Experts of a small language model: 25.6M parameters, 80 experts in each of 6 layers.
Below are experts of layer 9 (counted from 0) of a mixture-of-experts language model. Rows are named router (the router's row for the expert), up (a neuron's input weights, with its number) and show model dimensions 0-127. Each number is 500 + 40 x the weight over its row's rms, rounded and kept within 0 to 999. Numbers have three digits each.
After each expert's rows: a language model's description of what the expert responds to. This comes from a sample of Wikipedia text that the model never trained on.

# expert 16
router:551501519469524515455546545491539515430421547580506408530561550514473567497539462547477484458511491440509469470553464469460514515542442475542458509483541512541540460554478521531427552542513525545495439486447498544451506494474574469495527571460541491511461530432539528465469537457451510504461461514514514574488420503535471487456511400564480423449473482519523466495501475556500494491453
up0:513493459540501537509433541487571461508513500531550489511534461435470528501558473479548527492524497553453544469470452488476519531418521432487501502482639429531463476526490478481486436585489590557525515490436495508572488555472530583490475528501517561540540519484451494504481507476447520539542458566558487497481518489465449432483503441490469455433529417532512481485487450473470452534492
up1:485460480486525531560412468485532536496519493515468500501452520442457576546486502454411512544477505502516436436471426401532495472481443531555584489512499580498482479532502497498462555505479519525449524578468485496472469549507504436508544504453490451508453536444485428501438408453517445482517507517504516528512498488514488536460499434524534454458482523513513419530588497563431517453537
up2:553492590506537523515551537549468536445505433527516474500496616578454544485546544523504528487477496518495467474469570550479488528492493526525465509471484513522440531504529485513447491458385516544520540533521487507484497516492441517429526460482512456498561531480586510468379507508446545495501520492483486478408489560476461486531544532557521498501510549597443563442483499485498508554525
up3:467511481583508502514543480539524483474597484481535508479523462520551508404463514575575506488518548534560553480499538513428532456527490549537497469446523400465526529476506487574514563497480495495524485435436468523466503489475534479560473535538518535517488482556509429474517468444493485390488470465531518532484486542535545508570503476515466510540525471467533486537482433571522463527389
What it handles: H and W pieces. The letters h and w and pieces like sh, ch, ah, often starting a compound's second part, such as North-w-est, Green-w-ich, Birken-w-erder.

# expert 6
router:507476550517503494446533535452531527431429557551547459536541461485442535539528471435490411452484460454515508495497457446473485507582546494558441418493496509524486486542487511469472504497430523558467496529497505563491512486483521521463512567489525492452497453398591500415511517483450490469527510442461489569438439452517461521487482484568482443541502483499541526483499534540425447452477
up17:506490510476507553503432408477540468513415497471481576575468502526532505483552495443492465494550533517511465524505542469536411510502496518511531489488462543494508570516428490502521477510513556555518496480537576548551563505433493519554522561443475476505466494562554588496538534547499475500481532551480450550494487530434473505449492520557505453448534555430588439460497492476455565457540
up18:513415504485474463484549555452509496505494475467537505423532403450569441499525499403507487447520475516478528489492497505533490486500528584483452454535472533560489513542413592520532523518479568509490542496466570534451497540497495487586529613500446442446491435518505486493512502564429538448490462546539503483550430532545467521480470498494557498515531564473544498490500505506493503452510
up19:491513497458466508545536557459509519519474476570447501464515465485440454485476472467517485462487489435518474508540518485509554444526540519454403461465531479513477495421441507397477523522480486501492466498420506389464545501402426462560467543456472510515433548512464563523507511572539462534537518456551532492518423531476501475517481480524581479572493477505503458463490462545442527493452
up20:438515547482590519445450530544486501515441452449474586520436511498458500545467474474495486470512516521565562414526547461464483503501498507487481526437587505504446525557467523463487539484551528494471500481518501546514481496508523467485567439479506503553453532510585518465438545539500480470455474577408505517605440447518501472457496507543455534506545478501451464457553468522451473559538
What it handles: Mid-word syllable fragments. Middle syllables inside names and ordinary words, often Arabic or Asian names, such as ud in Mahmud, k in Basketball, ition in Position.

# expert 63
router:495489499476473481460508568535537564401468546511483480563564489511506528476572404568475499426505457485488471464561505457494507493587446494523422484480542513543507528539504499483471583489502537557507470482473537485519532519453469527521539562447518437476484445429456532421533521470464500555510503539475466523402466413484527548494495466535436452546510465478525535485516524525504485564461
up3:487482559421543484443462442533453491492493496514520600484554510487461438495574531578480522541493447535501452450455539456481532430552483467490534542498507473491503503498483457446555448489544500507507546514561503510495568500467453559462489508440573566520483468552542591529534506515496460559537544543528500575435457477412501476550520494521510494575543511443485460502508556533532499483551
up4:523543437525371563447589570542467569560488474487462459470519458477478528439464457511445488524415492521493473497508510459498486576504534513542497479503517524462459535537488495542518515494511539496564565536449473496450534551495498557487477497433430499510430561466454468544538507504494523423483468547489488495465554548523581512505470491490437426535524456469463523465472459530506571487504
up5:528483508492461509451562480506560563513480489511573561514503502521599561480507489545486470479560474495446517506534511521517509524510498479516522536582410524416534558525429484501543569473473482468502483564610479519488546504457424520498553516513511509431460423528406459564505435479429518487535513503470507457432489526483525532458457480488492509559474511472500484460486514547513422450538
up6:530510511537580448522446541474461498415418490498490503442470518570445561525551495451503448430480482469540439481521560513531499472481496519498470522500567517483569578492456465479527495456454505560462553479466534534552539513513457590477472514494472534507486519480419502486461527469500468503508527419429511429520491506462487513490529501552442505524457513445513491493509520592569434586457
What it handles: ack and particles after B. The piece ack after B (Background, Backstreet, Black) and other pieces after a B, plus particles like up, over, out, at.

# expert 2
router:469471549506462526427553557523518575505490568546489393504544441493436551500547402542498484406491486419491488381567487438470432513574510482506450503507509528466480481493499532530553488520474483495425474536482515544443518513530496544498529522449567451498428475480541454468520503493473461529478520478474461520469458451459522544502480489557493471472441463488526536508515564529491472507481
up17:505416510560444484496542536463530455497529540555536540497481465458523508498431520452429524507497428479502531524441502550480515476522620503437540492484522496501444538551551546475488459535507482498525571454405530451534525460511537482546545544508542452476439505516476433430542470544533522536467523550519400542519473490449490506500507502482545422483507555523521513527570561524560463497484
up18:475492494477588520469500516499525412495503502555486472474517502560465458476542559521545545475462510522501462483504502509465493471506475474425573503523528519484553432411481560463478531508488424519548450452412532500547564475503446519505421484517502495474544538482461513449505526529515509583522491537447489435448506522451508499543464499518447497405531526482507532513524509504336471457530
up19:511474482620504449485570502498508563527464555447552478510471593494439511448499464453528496491535454518499569510482543496505475456489596480529528556506538474446550468518522517442553489496498477513462551519461474549478596495426493480493471514478538476529454510507477438417495520509437514397522468503461512523497563444441505514474490509504471474552439562459516543440546530516470469441490
up20:484450476518514509482493466525455472475485498610402483508548584456480491541504509513485478432557549423461466529489525550495476454517514526573537544530529436482437556543436563444541507508563460530455417503503471492458552478513478531482537435493530500492481529571471572507499458457444467501511483501462482515504483518517613519431450484487500478512538480576523507479544483477569464531539
What it handles: P-word continuations. Word pieces right after an initial P or p, completing words like president, panda, Pkwy, person, public, power.

# expert 37
router:484529531448503535424517509522555520462484541557506413538598509500474507516522460561446462467458513489485535475506448482423540493527491538526445472512514483554510501483582572491476584583450517569529438530538507490507503473548522551484476514502510416458519522477520485450467535465466459484542580512510435528491450464450547495497518511534483483472470401513543497517478542511482508544380
up12:521531474487460510510522468579505506548486460514539433502537458439515586506556521470505539519495449494497509485474445507468528503519502517464472525639511519465519578469508545480497507513515527553555578498532529406483511475510448508472505516535510448500548443494501530496535526507516490570526479557554512535533465545475519431520519570499441559613473478556444457489563478569510463583541
up13:540553422435507537461508522552519504545496467499523492533484456538527475512493416531498492558463473484484521446395487562493474511442534484531494558446495455491472525502490519468433481559528466475499474496491497607555558469476430510497461455495455471427496548529494495419431518504494454536500568523524493547495565447523479479508473548448483429511424462469575426486457534523504524429482
up14:502526533509521488415480542494433467492552520476578500482538582508537458576447482500522452480506526516475358490521515469531545512555426473512487464475606533548516574536507534503474501502513523522580476517524541529492537436487479435486514511540461413491596447499486506443512506453516462509516446443496525508524501467469538447530486491522489574465459516498481569527477536507557487453465
up15:501496500505530533495522533535508539466526571511461520472536528485621476583498434473460366445453469539476518541422426468444541457538493535559469537479499507527449531523553508502520497522459534482542515476534514523507510569470476591430539455503412491517498545465449458457537526532582489494495494458526488543490458500515476508540474559507510477519538499499506465423508522531516476536411
What it handles: N and el pieces. Word-starting ' n', 'el' and 'al' pieces, as in el-icited, el-dest, el-se, homel-ess, N-elson, al-ien.

# expert 24
router:538494513453481473500592521490519550436432553538469427569537497459529542478527417568501502421458514478499504459526482463468472501526501515540460466476539541481467473511482541482529565535434542538496456442524489507491533448545492533472550526420515457450536434490518445414493527453464535531496528525546471563506453442515500509499464467500502426535426463482538504458584477545520452539427
up0:523485460446576516541495470480431554494489503527539434472544451475465551424523516506582454476539527459515483512499535448455480519541525487457538508491484541497489511518554485438511568587493488489474504563567486538542444486472524491550606545555421518423556501457439420440458473535506538472525550497464516557525548518562482456499537492469522519487470528560503479466511429486477525461544
up1:500437498534518489586516540545505556545499539482486516490532513564486472454571459519443464529453463582527514478478465435499514524537521496525476530544489499517476535443538498421399547445466464497500542584608427497519462483480512470557530519522588443514521479494532526436513520576510483522475482466556429555480528515483519534471504457506513504489473520579497498504514560442523492595471
up2:591472485468524515469515503471529365533498523522578479506488385460540475473504505530501481595441486483446489461504497483484529529559482417528501427487489501487600522506495507479466522512509502474473508459493496475505497488369501487492436488453520517453496474543440469539505481536529531489446527446526540564460494486570488531444486450451462452491497468578525536516516540427510501542475
up3:459503530462401494527459477435523525409525497472514464503492431472543469484477461487486498557596534482456453582496495435484545510558471453539500470564494492516476494537512489540581442465519500575515463571536490471446449481500567471525550494507500535469472526517523526513595507518472522543534551477532539504473530499464498472410519461494555531528571503483462564540596533537535463473524
What it handles: Word-final y. The letter y and -y endings closing words, such as dairy, Navy, county, recovery, plus y inside words like type and physical.

# expert 20
router:483490531502510486395563524503550564473451539530514456610505461438403562432491511532483511468504477446462476429529489492389468543512541475554436440487552520520511533475560532591462550542467509551471457459533479510445496511539506496501497515522547417491459474494513433458506512477467551507515539488474434490488469474465484490504528454520483473477481447483530488454560543565475520491467
up3:424517504526565518461488598519557576492484490512439491554525551466488500456526557511435468569502482453509428501492496534432452476523522547513530465453480509519539546402487507563424517516478470464469486477560518461457471414545510540494507490553512477426488504503494501541492542504525537477520494434474449533509453574474481506518534520496545470503578494534498496412518548526388498468546
up4:526460529521431510485413510451519506480562500522496461499539526482494513469512481526487485448513489444493489424514544510490479555517494447431488499453422475512534506404502513522505525535443431465559496541458533520514511446502520414495527487544521426472505507519511499541543530436615421443538535501593508446522503495464529423525545495571459484541479464518615514466483511450466490525472
up5:465491486547501448495515518533525531451599513500433492523572514460486439483581449512540502449485501490474471498467451479419474492497600498518517582498507485529520533549510456552540475544554561410451544488542430411490504427530507461558548499575553526550555522472462482538519576511495521496531513549532513458553495533462457509560488524456472477485528541470553520480510523530513505563467
up6:481536501437521506446481481437457470522422476511458484602498493596546580448508485461520518518496427584490510453532503549487484503540457582480478479489562518464453539502491540613513515453508506553507522512480439495475460526444510524459463548523505486487535528487491464488543534535505592512497502486580397526479586531501459537510489525525421506523566522496450463520529523504531507532484
What it handles: Word-initial prefixes un/comm. Opening pieces of words after was/is/are, especially un-, comm-, ex-, rele-, as in unveiled, unknown, unsolved, considered.

# expert 58
router:553474520443463526393519525469586543504479539529526478573517526550490499489521405560500502425504448448466502497469425493441475496530482448513496497513513514500483549518542553537469513557474573565448428512522534523539525461491434538504478540475491448441513413481490522423517547459475522567499568550473451518503490487511484547495503511532482446517454441453492477563496554544477474538430
up7:519443494506548504533611516518473476518512549433493501457531577504431522496506426522404464535527493562562487522480531531472445438470466481559515550435457463533436518435545457419499464529551518545583526582501526512489471494465544553514464475484568492514494520499443548455527512500499514547519476527495478503519445570555436473516499512489486439451526484501509477544432474482555553473474
up8:535528567524519521531557488469541469453540471478464519507445496434490564495499501506539475492529509465502475526580495524484501498588514387529480498582544492517513578574524511481484504520554481556458495479466480514509569519466497518482462528478579530510507446557515553461534463541522620464586455471524513571562581470542540525517495515500431517513552486512527450516425499503520525568505
up9:507557551513506539576558531515487458564437459474525515534470553482548403489481508553457461479572437523437469496479438504425438484474512488506485509480455536483521617498579469516459523500438499518532465401503551491506459428439413477524503500496483479432461466480438512524491487506524477512455584524537453496478488456485507549473479572513480501498463520430543518509523501543475489531469
up10:562532521524457503482520523451540473491492561528499491489519498536511503478546474423515481447507445412457528448540512566489475465505489513504526484502503554463553481483502531515468494533509487542505531527512514460497512548469469544529420466525546505440560550525548569527416490449435527519573526514508459497482452565452524557462529476429524518566428462458436555543444527482506462647483
What it handles: An and A pieces. The piece an inside words (ch-an-ge, X-an-adu, th-an) and capital A or a starting words or names, plus month names like October, May.

# expert 29
router:554452471485531502415587532459487530467458601584487478509518517486461530492544496496505456469502442504536506479518473463481491442553483471587470501498518510511499444556576517563446510528525544547498509536529532502482491448476540503537467534423554440468532486499477485442514582409435464463521539547505519533486456421545499491510478494558455486508493446455526477536546449566513437473440
up0:468449483466511515442560461460517420520455527532436424456534444515518539489567576510471482504484568489528473513426536505472530566492438525559500492458518508465519454481537488528484506475542476530534495450545515437506517497503489478485411589481522522487522435471425535492518470462573504418524468500555602552414478513443519497518454480538462471453425539490529547492509487529524536515534
up1:452497449447513426529482480430433486431482495451479530466499521465471489508508534461489495519476443520590518497461454478452475494499497461546535466503452526498554484486521566463442511537505478516488485477509422594515566473526530416548471507520488498471432453552457489488397481456539525503459474508475503527466522575520406486558522515488443470519494451518495425474419532581573508492463
up2:546549447485435543523498524480475528504548538477494476436570496498472537523561443500501480552547492471516496489616491448529511502484523409456486478506478533446505580487516404540497468535475502582559473431498491544467472478499462468553491534527515505447504465574520506522490475569424505467496547482448463549549590502527469508453539581481537430496452539432459508495504446491476478504474
up3:473447529457490495569478432495497530518496507543526419480444480495498518502492550460546479554521460448553452567534436503469542518566483444473510519558535525469456447562514475431463567508417541469471555467502476548454524506471513513575490558480475541516534515450462457469527422467550550476533501489529568479541504472459481562568457514486474525541510434506566436556532486589470490494502
What it handles: Accented foreign name pieces. Pieces inside Hungarian, Portuguese, Spanish or French names, often near accented letters, as in Acadé-m-ica, Bud-ap-est, Fé-l-ix, Salvad-or.

# expert 59
router:503519497490488519459489525558497566468490593559512481545568438505477496540484431570410501466492480423518523417575460465483484531547499478529500516547537496517505536513488555498465504566477516511421449489489509535453493423481527569481534546424547441475509482528478508467523541412439470457503569485463474544494450448474549542471474469528492454517495461492555527534563558568463474499482
up2:476505495557464518481448520473487498470526515510447444465492499558571504481596433464469482523474519531517598459544526511479516479458443441467502513479525507530527423476529470468478523495438511483492475466502420489457508547495501424452568500534568505529557437532463519475467582525457409454534460506503518498481470519586492563557455500551567479562586529458506531446501527508542473477451
up3:517501477576493500469479484508560504516573522522504456493534373459462475536482524550485472468516451506528524384515490555491489499509542466512523508521592554512502536581516465492504523504564563501489516529556493521536555542536507430465498445519537492518514449458473566449535592503494499487462546445512555587481500411523501522449546534458486532550461544512486501488512516478552509400508
up4:551478471500498469551517529434515363512454557521525559562533404504482467539579486491466501484530465462548584513479474540489481508526508524507477499494532472503516513508529449524474422442490516490522481524518498551478485528494491567547557557506541544502459476561449466432544486473532464560510571488525525540484431435460565495424500519504456537512542531516471565511519527516462582436460
up5:431552466522396505487450491523523499477403574451478565522448506461501434510552460509457527517486555491514479543466485461498449462540481499459493501511426428486458493523455533522485496457553524483494423540420470498507483469486503496579507471484528493528448454567558460477548502521522537420489600452500508528464489515527557494532579499528489507498527466465498509530556473513469540540610
What it handles: est after D. Pieces such as est, irect, istrict after an initial D or con, as in D-est-iny, D-irect-ed, Amn-est-y, W-est.

# expert 11
router:462467541465445524452472481466540525492478528543513423516565469497474491515457432517530517436487459451442462455503499441436517475620503494543490465491486548549502489519523530584501582545471523620473474493483531543522519489508538500559503565513558448550442498507474531461444585458436493498486523542494480536453465457527533507563537454502500468490526446448473487539536516580490496537474
up0:485502490428550444498481537499553480464432599470501504431518530454564507509572497514518564539522442509477489564581469543476456514519534528436530446527496542475451513530404601419484556501548484525472488556540450526509486459461514508479516471476522504619483551592550520545522468454492531445474521493502525486465449495483479534540479484537527517456488501437528501527485455490535514517474
up1:525488542466526520484541453492529489515562548489448493485458423493508531593446459475544569486442492438538510481486474484543485496484486486466493501464514565507559396534518503492433577498526558506483544524382565474488503487502453444581527541474546578538456521528492560511530521513488553556443470579580489514527490485530534515486458499509483504525452473519553398496505499538490539521481
up2:500457549445496499472523487538514497534457570474418542518501400525486525501574458492465496493514530550495505532465481525495465475492535519539541475436425490486486537519499507493463510460552556579525505486461508502531519493396470401528594455518508360451503505533505489494450465487476507457437435536477442540520461513514488444502442496463546520561498544555547574534456514497504485498519
up3:477438495572487492477578520421551508521505455450464547544572513450577427460492507521487502486481503472453496379447492489522563514556527502477460524571489552517538466576539474471585511475573535526503552439494536505560453497554510487485499528508414566515493511439500471474499542516463459485474498454518561538527489473482496469494507581509481487504557520449498504573536543529505466457454
What it handles: Vowel-heavy inner pieces. Inner word pieces, often a lone i or un, et, qu, in words like Bibl-i-ography, n-et-work, re-qu-ired, Hib-i-ya.

# expert 26
router:458509450497516470435535519511541569469489525529556478556518528498442555504513437531478462461529482514463465465511502507493495461519436485535440500501495556541462474557577587512476552529446534572462484494462524484434517448476520541420509562459541457459496470445493507400465511441476520497480557529489466516484442487499484519512526504568469405429435430441524555458464531526432500489519
up3:457535521422480502517527533494515505513495527465534498550460412453538488536518393472426477441534498525449512490474475498512585445466536484534523478511499511468479452484521544450476515466488420495425517412479532528492533511522483582450520444477500567494530537406516487512536485480517422540550532540573538498509433517529513498460524523554506420444489503510459512464465555502421539521570
up4:526521501485469494508526539592489498541547476487515525533523452497511565492553492593501383513494501479502475536506476574458544566470402503503484497483548546487415445545567528507480497483441454526571565484493530456456430489443456507466546555531502484469510490445520486405558553534517532561465515479535520540526505469500590514481492517442547513492442483502517508457502500507458514552429
up5:456466495529491536423585508508475528520504527533500483434478555461540444483519520626479537471483490473565451500459578563557560577516488482504470514537501513434500563540485535514516543585518515566435501556464545541531505555513470497506483589509548464537497479547462529446495501463583589467504499473442478504518489518459464519532522554490550514505486455446488499428484536509500528530540
up6:442500493513486522459547545513464557529541549476484438527494527408490502483494547456465479519607523480512472486516589541536555442545468409527523472516449560585512483468553563528473526525493513454496497573461500502548529501486486476415488488512552513496506470482506455496479546570454471485448474552534495478455480519489535538443454426529479503439550527481412547523459485557453572523525
What it handles: Initial p/c/ch pieces. Lowercase or capital first letters p, P, c, ch, cl starting words such as position, pm, church, chord, Chopra.

# expert 61
router:487519463467524512404491488458532560437441530571535424492594496502453531527503400538493509478557488439498511442559501512476510549534484502537460448515529498532573502517543485472487561533449573499488475524516526524478501412561516545536502570472492441435477499524518481409456495509466452466495573483499493562463448464439477505533516477583498460465497464498537505559474481569505484505523
up2:422513548541523466444430385557505512426455563487545478485523459522484482485500439502509602531488490478536501485521516586478545478500499569511495475505489447498526473520494453482520518598474494551477497513399450529509548498553520472486528485521460466536467546507449483492543432514410518480501509452490489542463514432531479544443453542463471529460540524474526483418455476536471480574481
up3:542531562536515530536514486462463550575473517448572459511531514532527422500450512536551473525492505574445493526550485503409481453586534566463474507504507471492517458533546524450511494495515513493538472509492438568498460474500514524589529527464593475457446544497523529438485510447510395510541524483521534575519436513504432455546474447550495507583532517510482553506519473523512441533480
up4:538470470513502518443516488506518499576519483445524529549496424605471529545472467574445516476477471503545468467485552524503521499433469536509463529474531496484508576505491506489482523513499570477492467482460474516484517474486545600490478535532484591496394483511509476547429536567525427548436432569474578532499476511500584597483521495517475430473512458513463428487479499489492539500516
up5:519466462539501469484460491523575542455444443488590564490423528435433469538482507554506469503449497512514586467535449480487587478473489419509491489495484461503559490467500488452454485471511497501531496498450552532557542494502541476502506592431471458439519537510509560477449513443473516473463553470502489507516468486475522488492586533433487467456511500517497516519545579485575455391536
What it handles: The letter l piece. A lone 'l' or 'n', and pieces like pl, fl, Bl, inside words such as shingled, Oklahoma, Douglas, blocked, Whistlin'.

# expert 43
router:497476470478505478454547538447497564467505617518508475533488476502491535560497405540523500455514482488492489449535462449502517461538480425517441518483468540503469453512488521580491539544481533496480423491456491488437490497514494509486473533433491459463505411478523479452562532441493483517497504544468502572448440439468478561463532499565453426483486452462536589553498490547419428538477
up2:494554526514493482544526477545519403499498565530453483499494573461495543511574420535498455521465556503487534503472528467534484445547553470554452512455498547471432503540519527521465519448459483475499504520491521491426479541441589545555475522536503512435503472537418523422518464462561503559477500570516555481473486511591430518586491535495557538469426557533489540523514475519479512511513
up3:551508434477524545454484541537482511481432547567500469454463482537423436561512440495573475542435468465501518555547468459489483493561458530508512532472513451505540434540479477511535549567562432519486500505441512497530519538527551472467478414532467483497509491430466500570470485489522447491433523541466488595484489559560544519545535501572469537492446459532550535526555531451501512543515
up4:467542521513463491489506545516522525474565493516444471484429522471531479491509471494564472497494550505553447463584570457451493527430568529527481548498486509521454464538526502528486455545479558512456562532498515478416471485561461495585518474513473497460525543474447480513578460498496468542497536499481483520488509486484495495501535403537401438541488443455406463517553462562474609535471
up5:483515466440529481495502503471583487436523561525491480475427488511598510508464497491487527527491488559451513446510505500467509467456528485513487473464457534460556440475423548527524467461549590479438419475550498522459503488563462470476484513508504545479520424490515537481511469472570567549462436474528549516415534498468498476448539390551514426500484461477553532485540523448508444548533
What it handles: J, P and off- pieces. Pieces after J, or word starts like off, sup, att, P, as in J-PL in asteroid tables, J-eppe, D-ep-uty, sup-.

# expert 30
router:503478544488500494475537501529587566474451541575541484500535513474445534506503471500530508387513497474499468437505486464456536492575463441523471451527554529536533506489519504505549498514438537550420438469435472554471474488489494541462520570472482440527451439478499487448499547481470527466448527530522511552451439487577448569501552483552461448447503474473512523537471462584438528526436
up0:489540532552497481538516503575437542466540513492478478536538498466510516474415440494520544474504482432504505504562527439534494495537520437512466463522475488544514577555464461523573443515479473483524463470449487601583453471458491495473569505483493571483520542449573523520497502442499453510433492479455445457540492601498529449500479554548512571564489460487510469527534442480524507587483
up1:408534539537458591553528508498475467501477528497567497533474505536520510495540613531514421512468519483547501433559508469531580538513474463488441464485505452531569523439478492489445550457526461511473487543466515480543545486440494537532531551551493443619455544495496526401529541496520534472481458550568497503480508455457476539546568490508473526485498529476463517450523527523487568509500
up2:508425477465479431528430498516428531429498489525529515511493496501564536496497505556455507480499497497508462516493529425484509448461541486497557528436496460571519506594481555476522456518446508503524479547480489499464462545532530504530421539433512552522420483484539516488555574541510481495435620442544483464537570521625510497455498478421522476506511487461529480492504545516452528487527
up3:463520502440562529501479549464547496511417501493537496539473511462529515432440513550548550445499472480602467453521458464497450472459417438530472601511451484440469526461519532537443437464493500528527482534428446530476476547519496512471481511482477554566546517452494466503445500481533512494526544521442552549528469478521474490506529504517522419504523472502490452411504531555592525554549
What it handles: Letters b and c. Word-initial b or B and mid-word c pieces, such as touchscreen, butcher, Barcelona, soccer, Born, succeeding.

# expert 44
router:489545485485459485483532487471524539401466530526520414507499566509453524511494369551431544454525504532466505451491481443485499512527532418522442501559504479537492517486498483537443539581479509531514485498523523447493552456567497502442549598445512449489545470492506486453493548397451542526534578512473470539474452422519522510479526497536466472516473425484483518551487502530452485529484
up0:517518443567407531520510473449557409473552490446514471461496444536498442568489524539483393486508569422514511514469524462496547502532509449484525434498515419509475517507491523455486510546479547471513527516557503567512475531540525532498494516466511569439519411505550522482550553466474479489438533443548461568498488477505438469498438457563461489519461458459500466544488477516516560517562
up1:513536482460445547475524534487517523461453574441520513466610526516566456524461533463488493535491483540532504472508544486452512517509485465467498474454512482434509491473503519437522475510511477484574427472467520501546466463492436490446542479509528543447457441549505469376477577502424519508483470480454496449497567530565490544501553473465448532452516529505550485502506506424396511412490
up2:535494507525502465502479488473511454444485478492502485475540518465497490497572536488502487427536464463462480567486501466427509461478469510512511542519498477539533479480575462509493537544533502372515454529507501463561413508549519408543515577458463446500584513411529493484550533453511501536532478421451493482420563572523437509456481471476483523468510505543484430514530504505505539404441
up3:504458430479542505473464528423503479541540544472516431440490535520449498535514499528508585442445519466519494453557459544537499525464473489557469451473488506477479463470426487496538487510509512496472533560602379405508536452543497464528485490523433524562541545496511472473505466456555470472505457487529447549387455456503570499557522524508471490499555514499496432468482475485459476488483
What it handles: Mid-word stem pieces. Middle pieces of longer words after a first fragment, such as illegitimate, genital, Guardian, inhabitants, acclaimed, families.

# expert 57
router:518462495467538512432532526497571550481458546537524421543519545436482597456504476504530502424502494479447467477536509468479471472516474531564439490529519535497524548504519560549438495511419533535440415479481485441473478459443536484475488523439490464495462436457568501440521548429486502531530498512480454532484437471567443524535491471532524469466465472507547539514548490558417429460499
up9:531447464438425487466504462495573511565430463488416453482449463479505450516470513534446512466506532524411469444485517474439512534501553567500456523453561525460503494502541514435425463587508551511536524444419527471501514452504480499470549521503530546466535455473500583512464493521518543520468457496479574480496515451475472510559417467430495529477525501480526549552470519446459448521474
up10:464516460512468551455517521521463492495466550537502481543513496547544617521482555486500467546484505482513450539452421498472498453540479448485551500482436505481504492386435541564466504457489495507540440467549508549488483476466513560477585453518488430558477519443543430490535516504510447532574515444469528519603485518512457456577475483466510545504468464478612515494496478509480518493470
up11:469476560529519507521466517538430484462462504560544480515497421538447469499513454484463428503552538559522533482537547448451548558544488546474483578479485545525473558464493475544461480497484465456480456502493502503466432495438545484574422509498444466449493502542487460539479492486518511487499429477521496487510440491504513564436497523505473430587460541535491520565530378471493404477460
up12:561542491535504472486458515497555495495513527470413460518470509495602513508545472476562565451459431438454500469524533457461474508476441561469490524500516520492466473485468553559534501504478500585481399588510566460526504557481487480502562572563481446545526473562538451499526494549485535487491469427467415434508445491503495476470543511479551512509494507529482458435528464527478465474431
What it handles: Mixed pieces in tables. Mixed pieces, notably e in forfeit, amily, ore, se, plus spaces, pipes and units in stats and census tables.

# expert 28
router:496455516495536504447547487481569558419466555584490479549507467531476535525505453568507504396534483462474536443526514457465525515576491445514437447504467503486515517507556590522487547492475582492533501504474522472467494480480515543439507548496515494516526470511497417460519541428439476525459517547467442568534487498539533507558505504555510438524509403497569452556495478571480462533502
up2:545560403498514510488560485591486530457498509517478495480526456446544533512583504503461472498515532528422484490569508457518548494519432382536527557540504513416412549525496527468459522529559452453504529508482507544503507456510460494482483530495502497518489541506554505516448458467493521497431538555472464477452472500534479534564539595535469526433415499528496452511509513477548506428549
up3:479464552511568509547493530473470478498568555500551508508501496498465543434455520446519517429596541582480564485456521547512542469480493407567506470555526489480533521536494508472580449487533545520501548520483488554479503473452523495550470455453569524480552433560490455445523492453504443468501455551532474483491484462509470541402530623467518511449450492485515500533453459513508506499482
up4:537503507465516494513516585515497520528463513541513525555442532503525449368520478531462464470440551527478452518503494511477422467524465475544500529453498479503540509564459509466506455491519543435537515478538514473518546487432438570434503485492503537492584515467530480499595425534557497478517507492432516555493532489409495587434456496498448512527533501535527451547493508518459484556410
up5:469452458525478542519468516467479545578508519472520487511542506509463521540499496516523483552600459501536552514515545481524519514512524441518548405518382486457439524453486543473512516555525517598468489564489447479483520531472509502521472553505505457522563539491521498426570541547502446566504460546464442479567501561482476515438453564472510500433462435525479450509557488515504510463579
What it handles: Piece after initial c. Word pieces that come right after an opening c or C, such as c-oc-oa, c-ust-ody, c-our-ses, C-al-ifornia, c-ost.

# expert 23
router:484467555505491498459534508534564599485476555490497483536554520472409538488510464524445485441505502442514497474531435467493508518544497506504455445467490541549496497554516529563503530520495544559438476493511493506426520492503483543509487538457523402443462431492501491458471516504428540539490546538493457558459424452529482538479483435587486460488457406465556505528487522598436509488446
up3:445576387560536529507464468453535487449525488462537538477546459477486547497516520519513496516489595529493569497496517497493482524476410555492517504550503489487476481493497564532503437497493479426471474537550508538481495492532433494497529536435560478402471456589526489489448579517498461479504502558548460454510428557466459530462566521437487425505562514471472521550560523480483522527493
up4:522541535458495532525430437468522525532534405507481461484550462461478539500493508492489501506438544461502491504489531464453472587506521598416551490514504443507430540566466461533474493523530486503466555453590469497491511440533491533478444493487595489466415542466505539443485496452406502540477557536537527531519455468550468534472520456539499492465464600497494440485503538523520528513525
up5:509494525476416478515537528446480458549479486545484426548544433443534538484576517479571549559566487501529572496505483471532596519478528480418529531517434462446512460499478511516535518481527476462484488558482516500496486523542501439571507484570469506532526492515435485427555486493556536564481515505548479477465557421583551566449469514512465466539546541510517570466510508533508559511488
up6:472429518550597641561479468394459554474494498446510486503482482458514469511551456427558458514491485472478506507487454501604477459485508474519470459478487524562522602514503539529506514495471546517571545488524504466494476460451513516490486474476530495478572513442475552549498520493513502519510565543494486439511423478475424538491482527507488517430443457532525465506485487507500542470425
What it handles: Capital initial of names. Capital first letter of a personal name, often after a title, by, or a list dash, as in W-alter, G-iovanni, J-ulia.

# expert 34
router:507451513490533456442496558487506562465499552528537469522527453523494505451518473509466424483466465440516515472542518512441487540565491468551496494509521545535485532544498522474459609543454537512468479446513555544487524481529572576436535602420488475472538457519540451489546572440431476526498537532519491571469431495481475532544489450590496439479466466460542516500540474537490525552522
up8:515521460593477500495477546470442519491527504498397472551514467558500575562470504514531512558495401569508504454527533539524488487502551509546478385551483528405504467450543506453509518410506492519522476495499552506421525516461474494520597518503540573490450436473509498434494503513459497546525472454449523452505503503490504492507501464548517426499533485477472511491476425495488591496525
up9:529469476547472496532478476488473459480540462548456425504515498567424537561503545536532495436444471478567488467413474605542529488520497483498508509509477428510533484501420496560471488506487492498563527563544545645450523488465525504444511555471486499530509491531499507441439528440505453533518503515617483537500503443533460483555502501480482539530476475562502533554557469491497524519515
up10:487518484566483558461526456475530480462493505502517532479501495560566474477521487450500511505502482508492463485498501462449521563491487471493493552441435504547523539484551504485524445550515461552532514484577512459557529479448488514441507467496566516514462510516549518499454518505445464504522391459548451476501472484441468468549536558553473405517506461469569497531669571445531563520531
up11:491450559440504551456501470483453541479548572564520565432403408445460430526525487581537466444405552473505486558442551498477444515477565514506492528531519486501480457541498501523490520521500515523492543565472518493554534471485508495487550513429470442538451528517506486493450468501492438489522558548545533533500457563479536532481486559536544438469508483493507536544510483441429460504536
What it handles: F and mid-word pieces. The letter f and other word pieces inside names and words, such as Mont-f-ort, Merthyr Tyd-f-il, Dart-m-outh, plus the words year, years, dis, off.